From a checkpoint of a small mixture-of-experts model trained on Wikipedia: 48 ReGLU neurons an expert, a softmax router.
Below are experts of layer 3 (counted from 0) of a mixture-of-experts language model. Rows are named router (the router's row for the expert), down (a neuron's output weights, with its number) and show model dimensions 0-127. Each number is 500 + 40 x the weight over its row's rms, rounded and kept within 0 to 999. Numbers have three digits each.
After each expert's rows: a language model's description of what the expert responds to. This comes from a sample of Wikipedia text that the model never trained on.

# expert 8
router:454519549540544502454514448528474534472476483530544485523541470401469506530506522448434539467492462472529449545577478503452535505513511445446516478518534511503478564488507527557477465523466439455512548464498451465496475591483541412537456510503497480446554518447552478474558505546566538489476517447532426470471560447452482535509483538523569481582535527481504539481518472517422436594488
down8:423518521546400510562537507501536551482477486547569506504472477569527576496495451560537510507446493487483464480589528424501545473451535514494453516482478511495478497501505459549516541418497521445458464457486535491543443524495484538499526552514472543554437554486447476529513512463435479447535542566578554469583500439495480532510457518527561534514521470449507420501564548517513438483504
down9:430537533496554433410511516445543458511522403511428494439484537487484433464515418517467526402544510495550468559459479474557532499561544596459503492514439510498521561501479524552516526498502442505528456500530509471478505471525547512479487507447543506588503486447519461446511503577557503480465476473513459503456384449497502508474527485542513520509507455546515473524497485436497510519561
down10:509541538498509532489583504505565530543514578479508507497594607552435475533596504560513531477533517506489541537528518497522522470432503430530469517537492456575567463517526497511537481457450525593479445500524510466580509507572563500491591508449465547517525469463488489475471503467480463554490512543486519524458492482516498528492518484481468566520491592512483528426545487458542481433497
down11:469472604501455407485459439477488449479497502508463517571512430510504481466434504463491503445594550499449566493495465569446529496486541485494489500462461487479534493503491482541503520437458494512396492519527500452492536465486508528468399483518572459537498554494458561523558582456473514540513441486497492526563547476535534468517498472435474563535492486535502565449527498516459470508417
down12:525423584492451514535558550485508496506532441502472513486549500525523546476433519515490486490495582570549517473487498567493503434569521483482456519534466458544528588442522611509496497475479578565481525531498531490489509470513576537541474535508449495598488495538517520481544469469456538526511532479474498529510490457537556519498457450551531543521389445512570489557508533483470548538532
down13:526503479480472572443522488411475487527504492452463464410486457501517546467551450470573521540536562490443540516481480493493472465461462577495470494525536509472442415557536537467482452552497436475482557513502524440461439566507548506487500516475438506459538393543527446540495467510428480505452526456523582520515515535456507566469489474555579481493514506446528488502560487560511531496525
down14:514512498494486527526498482500520514493546540504494430572512542453548471542475531495486490555455478509505463547583502517603454466460487533508479547504567483563566516427448450573473516538515473484506456485521514531483511563492520501422500507545504582474516542589524523509484475521494397484443430495549500456492536463503528439506498558449556500443446495406472498536541526462546497578551
Description: Of, from, years. The preposition of after place or institution nouns (District of, University of), plus from, into, and year prefixes 201, 202.

# expert 21
router:491556482597579481508513531535487505491483478414496481480492570474446549547581498398545522526523496532509541466458462521504531569495514530463476510534508480500469484482452473516439548484532455514506520488461464497468504518520511476520466483501494551460488458550424580477554490446460399474514531432525517534475473560483483442652455512504503500485557529508529488492480441451554553500515
down0:426493520573557537590464514530526453463498547505431516474465500534423460466533550505546530493555481439606500565481476498504537533528513453450496460537503488444486546499523505448540483517463481519568525503446491497520482461521452458505438530514498482517472497543484463530589465510470419475496502470417492499440557581493555522602480546513498502523480491473558546488462543433469514448482
down1:459448452500531522506522491558494569474516481521507483463515444509487461534526539516583441563407468448549598536494479477499535574522483538422507532488522538555502551500446454454502480421516465483489491471505509492494494524503546552563472478503439494497517461552460496467413585448511511431493465574475489468502493504486529486585395570477533559474500459528495537501532502459537474500554
down2:452575478502408482520421482510500508510447465460413520536456482547447551470495532483446478507446464470458494547504509472571455484464499499475510535453492480439449524412529495540554498526521504501499512541470497538488501541487526521567478513524421521453435497480488458449480518476433485524541457486487428484457493570567527464531502483478513544516546618518515517484542617548440471533521
down3:399569470546436561525506502501489505461503563457489519492463575491545562502538501422559457511464486585502530403488569539477533521430395520513465480485516464499492526417492507476448520459506515524473541510466548539567499482548479521538520460520499495530489433507471566508445504470490464487486483490471551490476492567461481500585447470444525462499534531560479562568471481450511488493537
down4:477542489517534424532444537571478499510520485541526479416501504517473450545482519439508476494529515498509488540413579558488475557433501502591499510438434505531513464495539546473488498490551576500477570520460475474567465521491536525503490492501511435531500469564569497465486539465506459540506522488458413573497496520529484493450458453557503465479491470546406506523554498381487546529539
down5:486453490504471483514484520500549567480444516432479454581519489459506501505526541495531494554502502501523452555466498564494490535497417387489531536511528431513498566444499552547562451448558516453512481529495539514525534568526518411538502557562445477463525558538532529504485529447496460502504507557477469513637493471447488536530459487515483475454557514566461477474525522509425529481456
down6:519489573527460463475550504507482548561511604501515522441539500484502421451490503473515490496492480568569503501484503478496507491455468512475492529433420467492508475504514497509476532456496504537505531469533470514540539504511566537606502511481566453514452553503467545527502556515473597538523416593534537450500505537547437432529521440468429477549522525425554486537508541535416471510484
Description: H and r fragments. Single-letter pieces h and r inside words (reshuffle, arbitration, Mariah), the pronoun he after a comma or when, and text near Thai or Indic script.

# expert 51
router:465480508509523501510448466514527440438515476463491509502503528546439480507475553472461526502536466503437537537518550491551563482515499466443527531476525570515500507523510502472514457483442525574481332594549451492574479614524511451506485436514524463538450520462526443536468545475459557532488474456552510481554455493587509528541493462449479481558499546530523506492535467487492487545513
down0:509505449418611505490461537453511502538458465523547449494483452557520468533527558479499552501475549498416531463526471547494519487520454461443525531480503504524507577464514509449483477557494511495522576566553450487454508509471454507454452492504562460460590572453571465578514533530490497467490505568497464503461512499478426472499495437498423520481519472442474598482515501480536506557462
down1:493484490470524471495525522523468536540445492508459486490565451528540462486405512481544487477515499476483511499519475560406474485504582429414518518463474505577539509525514524523428519505485482524461458480486497534506513455511473460572443446460665515543539549460484544555474554542455558522505555568495483530527447509502475506440506453506493472534559504549510533541513514442536439546503
down2:508523471530461501518501570559490516424486553403482518494485439511496503548491543505438422518477553528498472457562570486573437506539456512494556543456450470597566513488471487526512583478553480420508480514470552535485549492584572512449440478553435514487482522443515477524484557463461470560547465468506532432467449500491510496490479487517495465415515477473509533533493512495549514522468
down3:547489488487569471456506498370567545442529428468489564467476503508499408455567520542517562459559573472540514472455490507511533477494582535498484463464520514489476543503488410458432483422462502555516504512521579454488530483461469509462440561511483501462503505516510504488524497491524531429486524531515492477502491473511508411502411480518409497490441494480490535431482542529452498496467
down4:538478545490552507418505486515533542540497472512528493504502451488503417518504459570547516459544573536501460490483474505600589450510498445538492523476504514432508524440534543474542472487517524519499529511499469571525593516539449517423471504446616545447462512460497460548545524479502485478497533527529447499463518529487421505455529468524437579543477444455474504443475536506541465561532
down5:510551500432560492497519464533540450603557528490522487483508601489521441508507554528490485545469452544540481562579564484576425472539492524463475537508476519491494518552485495571453436463474528535427566476571507509490449506521480472527545534473540593467495499442499492518453543468435538501493498461502574525511512490527463535469497452470555451603516486501521468504485494565526503504449
down6:620548457485503581540534550502487568475559468490553525530457489495483466491462502509512551568450552447488519484473482544456441430481541537492524497499438479485508474538411482501470421516484462461504492488477439474466531539530502515467489451411501501580447573543448511482423460506537470522528506517458466483539429470483532518520526515447554482525484495447568510526526517450577517549447
Description: Prepositions after verbs. Prepositions such as to, of, in, with, by, on, after following verbs or nouns, e.g. reference to, moving to, endorsed in.

# expert 22
router:545467501536574529458502478433518471556493535503447525550454503486437493479504496462523477505486517512533464516533486477497519582472485557527539446434548534478553479416553469490495520458498540507516510426548528484535445502412501454538505534507503550474516415495447539557496471567477502474455495448430459450457450509481467513573499528497457588574575460473477462520490522440545514476403
down0:537499492560536522510408533598490525550564479489447437512502514512539505453551442534441455499476520522523521541538452462551565512522473501508465527504484436485503474540511451505563448479543508501492534608535487548518544451502456487507450451478459508435476556571501501492531494608502497507519523491544545461546493410550549471498487446469488479581471582489448504545524509529443463511513
down1:478539522508473528526514385570584580553474487482465471513459529559537584454518562465565439438452484526496527449523486434527479592509516522523567515494471500461515473519527485570577508508464558465513489499517490428604501496488490460496489463475524493503453481498510512504465590594457534477517457491533484503494529499525518466503490473459532499573564549557486506547532467506453530495523
down2:577485414479468497551575460505485464534444538499490609520508486554454534487519514502527487526548438487531518549442533427465475494454434532468531491422372466530512537480479470493534473521531442452525537505487492436547470483515523558564505489497500554473464559483493535552481462472512474530510518539468513583500480456502455558489488526548513482486410546457487494473496531428513474439447
down3:520437516517517562517496471477552517458540457516485475496496495552523525560461444541487415486512521465517442448516497541493491497453571554507454470498482438521447457538519479418545600511440460461546531516488534462549534385478519497556471561524530446494550436526463479465543534493449491560491515476472588526513585474474515472517515486570540487471496451503570549576492490509531462532495
down4:473507564458540505513499482547569501458484484544506466509502502529492422529513469495502509501451467476470559504522517548485481532440550487462554538501541566511415518509483531486562575517534459485518448435506592448500560547540507470575438581472550469534526572533536410503491536431458493461517531521506532579500542488518554538447478402469511561514514543487526490554489520505424512537484
down5:532538514505504422529534496468554497471570468478483521474521555529561469567498498462524490516489518441564609478543521496481516520507515532549388500512460496467521512475523507447490509546506439515484454516472498522551510535482457557457539544448497501543491573497559555523520518492462467481504453503479536494457517384430506459568491455463527558577483480417446533567484529581470531466464
down6:471520403472525529545476509490485423526528478490593581536503531496514528481461502530478479486426493459535505500527581543455488454437484571533504455523460480511471510520410506582426538551475425503507511455550468517500480509516484453515496569477476459556459547492484537430527571491589481422475502461546533498474548468430511518470488455489559453532441536482478504489506517484584483486481
Description: Single-letter word pieces. Single letters or short pieces such as l, t, u, ol and ur inside longer words and names, as in she-l-f, sched-u-le, Löwensted-t.

# expert 57
router:511525605466471587537476444513475538538437479506519499472449498521475544458508463537492480452547393504563608512518504465475430489539467463487491458473550520476488537571543454484545522484541508504496505474513497500420548465475544483546511406518461453525472456467565459450495500500479539440547484502587482554501436518499486489562476467462507486525554485421534523522494490427533504493555
down0:590439583478497506531529496483465525532470502503543577434489594547523483469513480452574518566508469446531479436494499553490541447493529598480445480476483474433523526557496526477447544517471488475506523467567534487446576469571496542552560577481466499546475466551393550536491537482497562454517526490488470502497462509472482535513510467473507477513487485440551552520480490518532468441496
down1:460497513472424497474492501500449487540515518482496427542500496543496491512484500492545446541411457517427560549445540479509484505456489469476522472466549522484562502520518410484419566583528495528501439531480541575435509504501440427552442376479560554577489489476547532538461535505503495538470500449494466478466513485464536506536468557457514543489465510503503447427512489482491438545535
down2:477446509550483507531576490491559530516499562484535493567502493441480540516463560571575490565553559523436538534509514490503526505444444454495434566509543497489554538494523517477411489521469565483413527520537532534487469426524489471481516501519510536518510508472449477541536513554502461515490516525469537437492477469390464503470488504468534549464441471549494587511468459577575561535496
down3:497418584537465455540471554489581491520534514550507488512550492532530514491533445516580403547539552546497441545486552521498501499441552499505499473560448428469459541499478478493532466504496470516504513507453496514508458576545509434455498427451535508474481458448528500538466466493562481481563409507555593489512499414482538450449518513485471501467483539479565441513461512534490462494546
down4:480515457503446472508497474505468497445459514571504494589508506527558474502441439468420504484435459461426599532519539502494533503467507474461544539547534507514509492501502557455520608536511458548492505426506434458590463503490545386492443485505524457502540542549567505487496495436458491510461443536527486522565530512515502442497522438513465469493516532501544472490449519536503584482539
down5:548495517470446484498521447535514455474467536518501470505467522513494508461560441528495529445495516534544525503468512408502490596553490507495438476495560443542465507509438431486539471511551423497453522539484543484511503529521517503514457511567575622546455528525531482500439496489447487552535484497438511517487490510510462536580355540496517494483507470607493558465544501529471482481504
down6:510461528465582452529477560481588549499541456478564511516524515502543511513490502458544553530514511524508395505476497532502503486455580499433546479522419478510523529492477495521492537471511468517567499476530505436459535576492535451561511529491598461524546521472530546516567519464481458541566505499494513505488572457486461413488526464472533501611462547491492535513552534486390481507502
Description: Early word pieces. Word pieces just after an initial letter (F-if-th, R-ed Sox, S-eb-astian), capitalized In and in, and text near CJK script.

# expert 46
router:474569459422421530472483488440475509545495457434486496530523459498501470456477542520482547532439434523458489497451516521510562527464429447435452520563502485504435459456489444519483474500555472482517478485452522492488473515570436551479543406560436491524478431540493531470557504477524491442478464490434477477470504533539547506476505523431498460405462511480479444433478421522558514508506
down0:503555460589602517544500464479476401470531546490522558564517423457473491519478538477495480447547526544500488431476534532524544476518482494548480425456465438471468472517503456530546502567470498521511409504405530454483428403497514493513520543517552466522485497535516501507479446541491463515436501479472424472464533499524499511520450532476494452408473543565535484478473518504554516513479
down1:566447533485479432555486454595452425553481462496547541528489575460512457418493505494447474491521467509500563510488520524537498482555588471501471476536505481493507556511560493583539430528457522495505511469479438522496518427536488481431477551565526588532497528538475509553497460420476524460542515467478507538432516497495560492513440502540433477478469475531517443528476486538445557531526
down2:509566515483482577535475517593507557472448490537533510496476484559502472545531524519554475505452517506493453528486503513583498484444545469465566471531436493550444489443459493539486484571503532521522472465442492499414487441495520459545583533524443552533498505401554635540435495530500534429460516480503538438521450479511485572535535511540514472507499451516498527492494510476438493488518
down3:504471504483513520519474543469485571538497453493513510547447505538518501448496466501432484556559538526493458546502487544550469463466536605528493535464544505487522541512534461550472464606501510486442459466465475600517482511587534492509497539577528490507520487447548527463410453533481510530557596487541565534502538501485530545455534557427422488517488540511479441524491517512499536546427
down4:456465467507504508482493467535561463477485541509494494514564547598498472455511526404463544509493517524482552468535482453499482498503591472509476565542522508532506502481504429458478500515525500541513457535560482403486483421474494458531495448512514482493490496541441555415547497465497487519539563487551480522503515494460484581564520491473469539593484590465606480546465566505501542502583
down5:397472536562495502466475466513449504457440561523525553416469563508582458503479524486473476446535460537449480579473517493448518465506455468482550550533601500510542580488517549515481436486576475569480528493510496503488486441579525512470528559460518506556504524501475502548408452471497525463499492564499468452501494504472475524528485470489485536551547523515547416510451524459513523520434
down6:496462445539508469490527448577463480512611480471493505514561459480524518533514526549504463541569449575588407532497564584471490535485513459510529479477493511483451492548452520470474477582504487483559467475468497524479480520501522564501549444501477467502445468520477572501494538536505461468480484552451505499467505497447510501541399457536489477441424619508470425481470507483515506524483
Description: Word-initial prefix pieces. First pieces of lowercase words after articles or to, often Latin prefixes like ex, com, per and dis, as in ex-plained, per-formed.

# expert 63
router:553522403446459495511440436538501522506495400543484499477530551450507556515493528544465535480424602522471483520541534451489503529491489513412504555496547489529482597488527584495478479519477531518478507445501509451481424475545449457448551420483519501488586477523496552501514520507571489497484513429473546446508555515462463489530511498536504535569484510555457480532526522467475548524560
down0:514468492554520449498525520473524469504541527455475522453554487471550437460482586507512459466508483512448486484456478454544506435578468520518495614498472491400481431515444499524562480480487456499503480498528476475474479560461494467512455482461621460462492538474485475487498469504476540430520452560561522448463446478498512493485505461433466532553524518424506517501512546396533487438435
down1:556446490503466488458492452518468509480425481504491517501467492513485602472479419545457418561458511558543499492481458489480468470516465505495519461564480542537487521564505504465531489505547537459414462520414521429450482445539541476530495449540466515478468545473444516525492575477527494489435489531514445431570560494517540410466462483527460538476548469485446460435494455498438484524565
down2:503517452529584510534506533526565466505499433475454494392519548451477536495514518480464448489548380487480486570577498417535522559583454522515502517484478527503520493465490528476527538507494561563515430510474440533475519486561562442474445482541530489540429573484558496518489523463491484438470514426538530521492534484514505537465521495458482515508547577532509487536502488519444557552457
down3:487440516507518555546512499439580537540469471469503501494459468490523534448486543515565455512449501456574534527546459545502460560518544585509530486514488540534477460583485489478491550507498484437552432506470535525462533476452466454520464534447483452534489506458463532506481475556489486439427542549554516474571570523480586410506561512505512588528459474465547515422459469528507516495527
down4:474480543528468516506564570449469543481494501547449491487411512499426494452520532559535482546561546522495527562462456510580515494514497464513502500487500509508486537463509403475544538554550502439465516560552494566523558433489519571518497515439492504579458560518530469488528467590499507508453482394525508478539499485482466440468519563501513541471492517457486422478526483465561484415491
down5:462537467521432547499534521454490477409463572536438526508538451523526466476454521514419471527476505524557490557508496494504527491522550426560541517489475460518370431527502505556567506449521501533537445463493473546546515538484577508458519478488548468514518528433481443467539514489488449506515520568522434527576464457558545535422447507532472454476465505478511451500426540507514496505507
down6:473508565471552419473458545449530551454498448487552442501495542493492525528506437571493477421506577503452460471454550528440538579545556566533433491515480478482528546593461488498530501448491486492562549494465473512528502468476456501424449480476511488466502486465545499556586550498471476475497463490533532560523486506540516449491511537555487540486500525442500491415537564531437537492442
Description: Latinate word stems. Stems awaiting suffixes like ific, med, loc, stud, Ind, eneral in significant, medications, specific, plus this and American.

# expert 28
router:439446446479517503474532434522514494572554558568532541522520480482458540541499516517551526452509455617454457516580555549489475537541422501530504501515466521552518517516567466461537409560479486447559481553542495469486508493466542474524565538494464443442535495556565542487435559504498504529488470491545548495517431507440536453557507487527503503541544480523454527566509466502546492524486
down0:491496520501460518497513496500466499473548465572463452486464466515462544444442456564517519432493518500444467450554441496620477436576479527523520565504590503473517444510542461524491553503573502472405549446491478506529507506532486538462475488504469617564424496499546480500435415509515504535533527515481441479536530504557496550523531548566483460541517526544524471499520496471521488488535
down1:493425549500504480498447496542548429529524499508457471498531485545531539506510465539493511443494483486459569492515483483479500461574498536447536473515463435477539496555522532473399470555475483564546462436464482474494476548443495551407481450503515492584413457437455552524513624543470536496497502462490476524539508444520548474484528576545503507453552489466542491471506536521422546521498
down2:511501480534511440493527562459463455531504476532441542457504450555495529478573507452556468466505491403508454513545445414573522454475530476434443544454591495444496464530471483539549546582468511513434489461450574506522477509546524513486525528523525549485461550513480508497515463492538551536567550466476553504430506480525503550465444492524523521581513467447501491539552528487541497444444
down3:446532526474473479468506545481509508489529503480533463551491535477550526464549489570498537553455408528504516534516440447449590507528572517504486502488557506482455558529490470546466427497494479490618452538532523492509534459417468482511509496482555457518487523546470568495431504445493515483465489425501566480496566580516493480522492449548434469424481543580529534452476439502498529480548
down4:488476484505460438527513512482440449480481506481489471540544484517522503498488536512475491484435428560508507523476500523514475488477426483551442502488512481463449480468516550517551443519496433511529485508496558536538435526447531539575467529508482536488504575431444456513422468491438433503427489509514423473536518513562538430460510537590626486525415504454524430511517545485480472495432
down5:538490443479594484505487511406410468493467457431514546460526494544494435488541505477498463464504528491520589464507434495558488515442538514630501510562456506468446498522487482506532530443546532522541472498527438576489479553504522520425534494516514508460508500417541483522529511496530492454567493475552491512515551476508563436530478494518530479586468475450552455508547495555501539463456
down6:406486486491499570557484542460485436553508530500469483583572528474493522485490454488508536483521512434474560492418489505457471457502558592459494522523495518505536490468435527486533557522491581493476482561462471477525488523479455448449493446501513520525543521468488444551583500529496522451499470441456525522495485492520440530502386553573531505504470540505592472489551488420478436505520
Description: Occupation suffixes, infobox words. Endings like -ist in occupations (novelist, abolitionist) and words in biographical infoboxes such as age in Born lines and Personal information.

# expert 12
router:552495567452485471561517490436467486493507499436403450513465512558540423505457495543420531541547533516353563511501538504554557502484502468516542473534558517492458529514510446538544483501451509457513459514550521555517470456579479421498443475501527545514537542532492463514433474472473476472528433480519517500492541504524515487436535464463454482537472475433505430463498484462450526495467
down8:504573454476474484522473509531465608495494549524541464472518511506506453522531531496511513453456570516511476418524456497517496456404448496506554463490532483425502516477547484409547448506483509557501487517481456489481537503494517475494541440482443521586460455570514472538537504470488470516534502504538515517508532479607523629484474486431483543537502506448417490525539419462448481492469
down9:550525453469549491498500503554535451470513494470551548487566516551543529501505475492483515472487495543574459482495475353567510520479501500551479496450496513524510485512475525551536533518527531479505487486507496523624435542507556531488483507518427527462556463534544471499501434551496449511436454554551503523457495530571481495511365486482427585506494478489514510553513548514539539452466
down10:452448644529523521458503538513464516531523461464469412477498450492494541470422466558482454530571456432471502577498546552488504512505530461483517523536485461498493532578488481512468542521475503447480539475478571497539503484489519542498488531539549482593469558526469592518493522470587533495507510482570453467563537509448475450475535523505502493404504515542526477517477512467470485423517
down11:509481466558434528494412459504459456458578486574563423508537466519504468540509490502525536523541403550480478517543478376545614486485493511511511524483472479471449531600554488482516414507458497538475487470531533500538463476444464488505475541493485501501508491524534435508511482508450483476548519478517495512516494489534508487542475560500546545432459523482494483559511508515459511582394
down12:511447493450527476508495455550545475547475495518490479486565475516468563557487459523530544510492455552506502426463428505564497522460498452473492529525539463454556464524445497432443508550498542524511436506534502597600472517505462510489506498522477499523565510550472424479541448492469536507503463442468469467435559593460595535505524464524541466464529436510545470557440552491516511446534
down13:480477516513460590553520486391514482510514429541510543397452515478455433428501476488461513424527522510501544519455540452513480542483565559455543471503455516494496525539477448476435525453475457496485505551496539506435478569485501504500547508499475521523466488436388531451580510513490510559565529472461489502505450511506463571518529491447521496506553499541425463447476461548489478449483
down14:539460449457481511494524462459489548501535472546507564519500508491496506519497539394493488425454533503501518522528442428570468460479507521535479541453543508528481564475513462455514463498518535631517493480478402487471481568551515498535499514563412499483531377505519427509490556539501496453496540522497526507511518485579523589432430483524511542550561511473485512500529493519484512523457
Description: Sentence-ending punctuation. Periods and other sentence-ending marks after a clause's final word, followed by a new sentence such as The or He; also commas, ")." and '."'.

# expert 2
router:522465556426546516577504479488507486423483548457474480518529477560473452523481525553479443397563520480475555499477528495574546518496548519515548443577505506463520443525507463497610516468464489478564436454462456494457534489528458500497494497463468540473422522474505520500556497473476467443543549564546486541558468527438561510475527494542476520500546555586467484489554451486463461512504
down0:492536509522552565411435526466492515482464493456542500464584520533455558483474501528533582525510441448444506550467441506444533477497453529509477521533558510539513464497533525481444446491511461505483456497469552533492515505458536458507439532621431496508483454511553443486437460534531564510548476524533477508544461468515483583455448525403522459425479540544492514497500456541475507525546
down1:466515498480437483425508534479499466495516510510551479496450502476434618407520451531487505489514492495469536511439477517549444535486504539502530598509552455489460394493460455502500518535544485558459429477553472496446547515487589511475518562493434524481545466532477454454516536536505551581539484579447493485507442488462504552495496498478478527403493489516508552537528556553494506476525
down2:428515489567395473496546508430453512457482510624473526515551443510500476536524540529516498527442515510465503500444439473465458512467530517477598533454531441465451514512530476449472524455476547458491482526521477590471482429470484450520527513576464480471481547441460508440525537506467507472478455391463463489431457518539493468470490444475469514475440497456504489534451492536501526476526
down3:481493533507458431476501535570445469533475513570503411532559538510521528528531504492471514586456502529394554572550438583499485503460543403546496549520513516529562539578465515508447479521468529478403500482501540539523498538440518469544492499516517509526484520502471486487434545556522503470499439462496435497571524515558505486482518523489461472587465528447511497492531439532456464504488
down4:436434536501444528471483568542562450516458523490459523488417513504508512571477511452541514472569533460502486464519453573478478508577484503563494475556517480514456565455480504539489485617538494433488588543508500525518498489501485465523529473513490559479445468461447473511572465494552448500510565530515512481511511552478532455506515587522514503478550491539514554524441562436498457479594
down5:496516472491413504551439525542464444445510481504514470402471486460496500405455436437471544472467512475537522458435495487496529503457420540553491482486467530444554510553489409534483530478550498528582522503537488482495519570484520472459499498487488477525473462510488576524564470510531528557546495490501535533429485471497478596433473532485483516438434495510517490504455472615510498436512
down6:448487470516555515487501549524457491503531536410502473473466505602466500509569535479457531510572557470574467476459492478509520435583467566482587452502588511523531489534442486534450522516492440477475486546479500493523514516498511523491435431500473464460555520447559503451517515480566407500439461516551519535533443479519493519474532514514621489451509508443474515554512507556516474484492
Description: Numbers in stat tables. Digits, decimal points and separators inside numeric data in tables and statistics, such as 71.'4'3%, 2'.'7, +'25'.

# expert 38
router:532445504506632550479514463461502434542495497499454471531413527546538514530483514433572490461531559446382490477507460512511539511467565473470513535472471477498494517449515494478517505505480498476486436505462516560517507518534535476459451467485544509608471475510496536521563480440467542531487461434593504462506543527502546499512519475561444489535504548476466420556514472453435485500548
down8:483583511493507555519522565575553495477512477496499461493401486522526526450466482506456492460442492494478401549436516510439503524428470502506478529508454510586469457508582523568504511536468511475480449491543459451412452484518494510574554495451470525451453452500505522563499489475551483517449586496550414506486453503496470490489490455486448538484492544539512556505530473592477461469528
down9:538455506555431587496483502536522494486495588466431518570462387475401524493535552494495532526471439497516509551490544501513491504432445494549496490502553461431466469486510503471469516499502482518546514514509450570506419495517503531486471447524425513481475517573574549470577499504516447508549565480512505527523494535490437445539523488453502472464519553529413511525514547486487443555543
down10:465484477471512495544572480534516527485547455518519550448513529523485566582531499502467495507459546520480462532502490405531514465503551604573454499483558478490552489521475524492547501551511556498503464528502449607461522433529531523432427524490441566408521436539514496525503489498457480487515530525506525533505492486565559529521437533522536541518474464450450457490503535468572565441442
down11:566504533498519458475509515524461488501597517563472403486439565506566475515541545457545563471496508486486498474527487535444539466450492463543510436533559453558510489511494479451571477495520472522485565516520538590549579531468493480541457510510525498455463483488499487456546525500460494438511502443513531521571437542506481508473480464485481420566575558528528398503551496524518432514466
down12:559466504509493447523545526518513504488493488441458501555492497473485506469505479549524414438586563492516459563521519489598491510475525509513492489419620458524537490486425417493530566543519509527484534484526531513507478444459534524536544540623533589513538494522471448439559463528554455527523486509523488505492583482563482534507485481556528463528513480466521539531425500498491491474512
down13:518425520442522545494501539523522530522490467522452456494524399529485475462488513516552468521461499554434518498503488542463484484453487481447601479480516498545523460439501533444454504459590525509473488506556575471450496495589473496488510529501533463521536516497457507463433520437508551502419548482553460513554494452478525470523622482513497445581468514503563445479490440532550537534554
down14:496508554531495502493462486477534522522484492536537474462499443438495418471443502522464524490472499454504593448530526602451496489475498426447487537461469514548529555523539481547483482440420507515416508419572479490452485472529495503509543500448555477563473560446471530534462527506520513492475503514476544530438527451469442588532604487478497529506438562448484520466536468501484532577485
Description: Clause-linking commas, conjunctions. Commas and conjunctions joining phrases in running prose, such as and, which, but, who, where, that, as well as.

# expert 7
router:524508461496540413481499538487444470468566461514498483499466505489483461483434499569468529503470499478492527391495487499494495546546509459501523477507540484540481495532584535451532457470523450503561531515450427495446452449457412443585530522526444560478516454557544443449536420506546438492495467422476455564456423503463489502498468537532520508483551496521484557475553560534507467470481
down0:446544536531503572495556483519524473522519451486527523506481500556461471465556507455553527563478535540492546478533377481588547433411515503515539518461464515515538456529490430467468483480484495501539518624468421491489464458436503510434480494422423530472546486545498457497498498542490474446519531488530549483458416484541512441519553491486514495526552465470501428510491460479472482520510
down1:506501453526557475495543574479580552452537540534466493505552465488508417524527459483513514485421560532498556487496468548409437533552477541501558514505491510438526505593458560481454481472502486504565487494550514494502586490515486487491469516472534499579498505606489531475460520539500460489489391510520541474460506535551525422517511537468418464478516517562457551490508485545478472544528
down2:532480613481476481458419500521516474556494499482536555519430489462567540475508467502446454525544586484530517453479465599437513548484545484510471562387480539481541417452484480447471501493489458522461487455478464501541482496480448482473476524483559487470485516528558538497501502448518470520576555535535537553555512487524525454436458438526474440578492452469522447529517502533490519497518
down3:532563465447547489487520543457509503500425518515482518469463536505516483488503561519461477508463474447474476482530551501489534581481582500522508536467476435531504481487449444446431493595556535497462520587495475544517428538548514503560548452515487491432611438483499507522461525449474524450478531593468507555474520516518514513434519528453443495455514436549462529489482533517492488474595
down4:484493452501495501542477489542486573498514475540517492534537535533543442485501520422413565550509527471547484549561520525568530515543482486484460546468561459508494532535458583485488456453513520500454471504494493427448542567558479527517563569517505507490556506539441502492496502435456451512519563511546470500454499564493543545587493513568455423457485473545566532537421513473488435511559
down5:581508502548485573500459466525455465513466503468518494548466491469464512538407463526529507530514521528454527482543544542527449494516573497467454491493543511493550455474523491507483442581478469478516525448399473486425488487470411533546509506487478552515494489482449524476569511444494463450434514517491524541391478560488438419463472520549445540449522516480428413461540515502522534477477
down6:602482583442456503489538394463450470451541542493497445500544478535527477493528513493525438495485470532548482535438472435483555539470559509457527563530510563487506495552520459490566464503466455485476482472473526412590566472538473524463466472497514466551490569521579529519468535428488500525478546468482531606493483472481482476492523499496498518490444501558533476448515448565490482492546
Description: C and sc fragments. Letter pieces c, ac, sc, qu, ph inside words, often rare names or taxa, such as Nauzyciel, scrubbing, frac.

# expert 5
router:506428452493602589572468570548460458524567542547513560474468452475528501487509514529492504561466553474515462435501576396486490444519518474500504497559455594480564486481503509517464519535490486553473511475576524480474474501516506528519562457454503532481516452493442519436467473508530468425456487440506527521498529506447519434436537460566540444507526506510458476468485475458494514499449
down0:500469526567533523567532518459532484509495483459526528487529464524439448439518516464485486503517470552529544566504499498532513521567429428542477503483502469484426577489532540501536515511428525489487549517414475503502479532511474513530479542523487429531416506543486466501526522485477452423515444471486513540508404483510525443502457513458439522455579485442451466485422566438484455392458
down1:491525467526511574506435499546504590446492518503550535406445483553473482576512538466487517478399486474493486467480571445437519501517482500544539523485500573531485462493515533495594488443589518513469528479424485507513457466444490544530532555464411531494496487506543485477496506564515477513408551474422439477525467474482508505476491494488456536486562502511428511419539517479519529479530
down2:487546498468536458470548457517527486487474453500537449503492599514489516582480457509479573532474474448431525521580486535462518512466530420432537538567499494515498521535470484444477465449474489506564496508515475483481400596514535494478450515436538469460523524540553564486498508549555556491568578516502523473540495519600484508460451507526495470528523517522559529497523493488445487567579
down3:486524571511432544482483497507505462450480491479503472428520453552522454456528483467534490449472485480546459480521365462527510471469568456518509483502481488526490454445495482527591461527477478483510458557412510557545507546477425468505476454490486482472537506479464491499452465458488510505570460616580488545553427492483530487517482457455527472547473552471475500557454574522424495495531
down4:507516471495557521456488514449532488537462493506556545555528542441544497565519433550526390427460524485504540550498494439426519439465451584450497524487468439497492471491495573475501465539459480560487509465480449546529509545440501491427468525471507520409570521459496540532558519529502522585466514490525523548498538415500558530448536448555517490458511525480453484477491472544519517462538
down5:487463520397551553492501518473517487495518500491468459503477505527498515528585496496496539569452461541563518552481453476479427499393535511491511508531467517517489440516478508496433542545453491558446538519544565553544474475514491568506604479545496564471506485521503492573509441494493499483492488426408514482432531524452483555500483506533511559452533501490498507527483589558556555523419
down6:532513493515552476515519457568524500482518517492515474508523514486445446539490504496483508484473488592482503581549576542529506549496560452463506437528544530470527508485484490507472471521510549469537518510496536553497513493502505565413479458460548557513493457478562476498451511487531512530474494437480490530416540506495522591489514466426437547480615525556359545483459517513556470556434
Description: Adjective-suffix word pieces. Mid-word pieces such as al, id, il, ic, ian, ual ending stems, as in val-id-ity, fam-il-ies, Bulgar-ian, individ-ual.